Below are experts of layer 7 (counted from 0) of a mixture-of-experts language model. Rows are named router (the router's row for the expert), gate (a neuron's input weights, with its number), up (a neuron's input weights, with its number), down (a neuron's output weights, with its number) and show model dimensions 0-127. Each number is 128 + 24 x the weight over its row's rms, rounded and kept within 0 to 255. Numbers have three digits each.
After each expert's rows: "gets" lists some tokens that make up at least twice as much of what it gets as of all text; "comes before" lists some tokens at least twice as common just after its tokens as in all text. This comes from a sample of Wikipedia text that the model never trained on. Tokens count by the router's weight.

# expert 7
router:137122120119106164128125124110160158171134113123148104113121082144120099111127111086080167123115117140145095102158143130127113138118087102129124102122126164103159162141119136133139104149134111122101123133120097115093120158126149121130123116108113118153146156140137093126165111107118090129116171100151129122140163127131115123109124115177171101119098132122131101089139136107113107104128
gate0:135135069129122136134176113103142115110126153078149102111116104153120128157155127124127105139107113196129130086158131111145123109121115109073129160123089137131100147099103118113126124149127124156083098197092098132128171151163100177110113123158075149142157133125130107163142155124153123129144113093144114143130078147130106133142131135126124113125132078126161139136139156126158117117119
up0:127101141094143158133096168143136134142167089144126159145127121124132131090130130163113137108155122125130154125129114103089097119175136189104130112106180104108121072151165082148113146129131145128171138103139137089154117122096166112148113125115190146144099114141124120132114154140095112095093120122126144154114121120119174154105140126127122135125161168141087105098117055167136150151125
down0:136106111140135175118093094149142113145123121116102150138108146122103171128136112110112152143092117132142079120136066135119142140133123123158092140116139130170142074137122149132123162135097113112134116130115151162165169116166143151099130128104119153129147140148132090103147123055100107136133103122078131133114111152143113118108149096139130137153150139129114132145116108095116126143115
gets: "\n", ".", "==", "s.", "===", " \""
comes before: "\n", "-", "|", " The", "The", " He"

# expert 18
router:141113113178084168132103135105116159166149086133134125112121098158073116137120117104066099120135101137172159087156155120126154158114115146103187104100127213135090130130142157119085123133120119097118113132157133112124097167093150128150125129102141098129106115127105119148146132101139128142076170101136146107141139154094147161111115156126164080173140141111134147114151126155178098116101
gate0:087097088112132146130138098132109107112109127163118122155129131134098122120127144107125122125145089119115146098156138133121143143134121121155158089115133132133147096136119113120110124090112113204064105127121148117129125104159081137073152111106129185099150112133137150119137108054126113119105104117104124129154125132103134127112080100119120147136115137108095163115119145104138127156129
up0:154150144076156141138168108175157131151128163189115100113123122140177153117142071168131101104138155116121122103108120092117134141139143132118111139125155090155112102133139130150124080101105127154078132121089165074094139139141129106121097175171104136166115109144117117143112157089131144141140125121121151121133122116108122171158122156103126143093077133142139118160097131160148117131128
down0:089099100107124123141171173175135142144165118065107096106123095128162101154130068125150100175084173141110124162132078091114128165134124190127097152137128121155120140108123117142172148165135133157092130130180133084134126103145078131128108177147132058097154126113132108161125160146114160152104170127111160140172143142134121143159095094162130116135142082141091140173095126155116142166149
gets: " and", " of", " d", ".", " such", " part"
comes before: " |", ":", ")", ";", " round", " A"

# expert 15
router:118121116129147162137103145138132175137136087121132123102112128132058085123137122129089129121108090146151152089141121164105129146134136145129187161111156165104145142138088125122143111172138081133124136102145123101104103129071113129123113142099145086165145133134117123142172108113130101133062163131097136116126148141140150103152126137142137089131148127114133138123152140112142142155116
gate0:143177145103163174154125148150136125096106106150161159124140116103141141117103111123131135154087101125147116115154097164118128148129160104126133102121093141131108126123135131147053125160103096116113113116132177117133131147102138138098080138122138127152170126150112162127131098141133113131156104150097138147166142119170120087126157123145132163135134147162101155056108143127166145130115
up0:136145112161131113123112098088114148121156114118145119133136126141062115084120157158126144157076103179150140125108106157186204068131088126129157081125127153099089113117118159127123141114064119091120137108141172132125101105139108149149127128134140139111173134135108136147129101133104142120129127145096112109150094117096141123111151147139141103143138143168110165115118152126144125146114
down0:108154099146134170101123137134138151110108181186095136145116139130146140114169152143158131102105139143108166121103110147114172120096139141153119124131102138098155137136147084109152140128134125099155150069124164097151144115150157146100114132157109102111105117150151116127087124132109128127121159159130120118138135105083113150154097076122093126117111106142145141168138188146135131132140
gets: " ", " 0", "1", " 1", "8", "6"
comes before: " |", "1", "8", "6", "7", "0"

# expert 4
router:135134149132123148123108131126106128157103082118152122136134129126105087093110148121101142089124059127162150139127123109144133119153131110116164128103119193097110156095159135127113120109126132130124134120126158124137121117131115110138141129174128120173136148153127161127144134123108115112117183158116129159132136122116129121149131131113123087208144123154129110143154176151124090116104
gate0:149130121153122124123127137123123157148064135175144152128125130089157137082136139138138168109065132128118126096158099123108161107095135125142170138144121093133092111111154091148139128147101149157170119091190127185094139161111117104140160124102165152133110139094132113128139155149156152201155106129157144121097132127082123109127104133117141127165117185124154152169114126104124120117171
up0:090091135114128113144114135143161122124171102115103121134167100148109135160133096124105104156165130080135159120085152120126073178145081112121083126155136137137168144136120177126117118096167106118110116150067117097135091126153116160083096143151107097135145107162095095114112110115102108125115137142098107123159125108164146154124186127160134136078087104151153126078156114132151103133099
down0:075155098093160122128128119134104135102139115106111119168158140129123135183140143072152123174085139182097126123111140134138179173149164122134125107139134157097140133141111162101130143134109136146141090123100105123172129122158098119135162173121120116116153132127114132158122105123145140151160134122127154103121114093161140125108151166138131112131089157117137128125140106115126137156160
gets: " |", "-", "|", ":", ";", " and"
comes before: " ", "\n", " 0", " 1", " 2", " 3"

# expert 13
router:148129122141078142133134109100095164157126083117118118088099098126080101120122099115063133117104117139199165110136139107119126152150109138098153108130134134108120180107158136123105133139128104134141126104131096075108114113091154141116084101139136126143138130153140157155167123115117132173095125100124134138121106105119109133148145115142151078179148157098139154129153146116104115105126
gate0:145120167125112125124181128113130157111120086171133073171146124160105148079149112165084166142099123105127116157121124134113094162160122095112132128148150120108107133143173176134096118117113108106149133108142096138109097159103130060099130156115093113123144110130098147139164137111149126144091136118105120127126103131129095105144122121115111099063088139101102105147135136125150162157140
up0:113125139171111104110152087140131130120112096121140103139157116101121083150105130157156120163078125146139125118129132144141163103087116106119119102112127119123096115145126112076137128136146138108094143070079112173101107094090177088124122123104125141143115132107111144124150091100147181166097113147144159126161144126120126162105122148122171093133134073108119087118156205136112158130101
down0:121142134180151116136152162120128139130138112144162114102143118109114116065141136129148134132084122076122119170183124142148134134140164099135196099129185111109121119100156133103121113154160140107155181117144103117145138150117149152134135138100165132126119150176162147106098147131115111139108122102127158087162131098103149124177105117150106153123128121146126120151105078157123117112092
gets: " in", " of", " on", " for", " at", " from"
comes before: " the", " a", " his", " its", " this", " an"

# expert 6
router:148130153167133136144126163118122147164143081129115094109102078139097122116106119163051132083123120139193127089167157128073139148139152100124163132108119137091141150127138158121116089127127102086123109117115104126122087124090118125100121113155109115170131109156151104108123103091157110143080175131174110122108133126134142125110096145131158067160153127121140148131167103157117147135116
gate0:146140123085122133183161130152163164101135131148075165109161142141142142092120173156136126140143135119160123148122114103114150145109144137118154140087126136144073137172108157117158121122127151153128153106138120121135078149162100156139118099113125157167143142139118102137137139164144086116161159149122160129186140200113120124123119109129107111141130116096086112145140106107133118134119
up0:133150132141144150127115148128144126144132102111164125147167099114137141139139100113110100090140147123146114168158132150128121134085121121139118111146093109147119118107124126137107130147130120204130124127160179089135143154129146123142102090165128129142122152090191130109168093098109195121123108110121100152113121088125086116118168130075109134109122134145165142115153135128099124142156
down0:155123127145107160123126071112147133123134138170112159133099094114109105127122169154144159149092145108148112114135102126112129158124150144149142110128156124113142115147153155120132154116140143108097126071128116124121163170107102140141146108130126075142088160152132148103111106157151147123123163127122132112099106130125094138137144116118122136133123149149125118117152078135128166110109
gets: " C", "\n", " ", " c", " p", " t"
comes before: "|", " |", " ", " be", "e", "ro"

# expert 8
router:121128128135115154103122111141128161140109098114121116103148104113105119109084140121058119131134043116177121097151107161127155127128118121138167102125128181131122158151130127135116089109113084118124112108135149119098114119118137125121135135091125106160115132150128124138134121125121124117110181124128133121128148143123125111113103147159175072165137125076137175104152152103131103127116
gate0:125093132112129184147119153154124132136141118186140139149117095183113128144119166117130159131105113120160132170165098139086126145110116123092117145099104114119128138092137104105140125151135131043137058145140091142164112144135166193119088154111146080124134118132095153130112125092140147130124150156171113106141146148145102123166103118175120169097139081108139099144115142161133121152138
up0:136121094129109181118169116191138125111097110161131154099131127109138135144147120149109127139122057063109120139126125125082142125105101115098109130142096138126090178162150133129129122112131082108141134148121147098134140154191136138106102139175153129150128164146122159083093120102099119165118130129112128153100128137120094147147129100153123118156098101135104128081149150111093154152129
down0:118133141137123114160126146173169157083114137163128069125088106114118093147094098120115132119106120097114170150114149111066128169104115131130145136133153125120147084154129125090124101119158138146104097100114120109161129116162121118089124126135155107123115113133133114160184131119112137128143093161103133144106152133104127128156154092118139119156173142077111116112141121099122156162092
gets: " to", " for", " not", " was", " had", "ed"
comes before: " the", " to", " a", " be", " his", " her"

# expert 17
router:149116130139089130105109079122141144146134136089138102139133136092105095074082134105092162089093119129107121137136152145142152145103097122109194120105116154089117165139126102136114097135138105164121116117152124108117094144092100125116133147085122102136105137149152145114139119100137098134076155092118132116135130156084143141165134168124139101157122102121131118136152111128147120121083
gate0:127117148120160127143123123153113179130123096117121146144139146091073091133121152186099082135125123108153115114109126114160140116150123112143160102163127173121128146158075125170138134128176131151140144141198125135134133120131140141139135120119143127121114110144161077102137145118129138134085152104148121161135101174124141139133154148134142119132145123099130156120134117093137146121115
up0:138111172129113134117132128125155118129130172089142149116130120205145129090141115127163117125159145137119138188130154118127134112123129131109124178170125108132153163117144155084168150137122124109112112158105123114132151129136085116151143146123170085145139130134163108136128166092130119127183123154137138149149141096121110105110172113118124136109129147140114132129139110140131134120126
down0:122124104107099095099123144146139190150156139128139149157138122116099121135137071074098135114126110112114125112144089114146149137108133104148116142163140142108168102142136132102120122149133078141137152129115156140133114108106113109117149093075154141107120155104120106122113179156144145125116072146103130142156120125111105171124111143152114087104126119100116147121119166134131136130123
gets: "ed", "ing", "ated", "\"", "al", "ic"
comes before: " by", " to", " in", " as", "ly", " on"

# expert 21
router:107153135140104111132130157117179173172133109113131116097116119114089105123126142136073125136121137144170120114171138180124153147130098145134187113101103190108121175103096110147147093114121123113125116129098128097109110117110141143118113146110134078183154161171137138151155105113116130123111150113144111109109142155101143138187105164143148127150112128119141132082154129134115107109109
gate0:152117141151110102103161085115136188160121155135162146106069138093085136102143147125147181120099114119110093092139084163126146143099146115105126099119123196101105141109131109119119162117113094112124115120103130145141124154163124120121130133099150144152123120106127114150112101106153127133144127151122134126117131114096159120129112117150113131128088122123122086086129143124143120141103
up0:168102133131108105104154079146142137159133165129107147158077129107136131123171138143133168106131111097121105137116125109118145155102109101078137058075111104134100152114098103127119119138129152125122095150119093154139147163099160103146143154125118123137139106089090117145096155101149152094117166121134104100096113129114135130093084112144106082125103155139163111094109102130115113135129
down0:133136129164116181074173083122102139143134111162198104152104154120152164137132124152138129103082131162140139124145101138091115136147143157173135170169129140091133066110108103132111123115114151086133143117095139163139120113165121192128132139167109135144147132172139160131125126145162118145170127125139170125104136143131115081174114093099118111112130157131101124131082111159096108136149
gets: ",", ")", "a,", "e,", "s,", " March"
comes before: "\n", " and", ",", ".", " in", " ="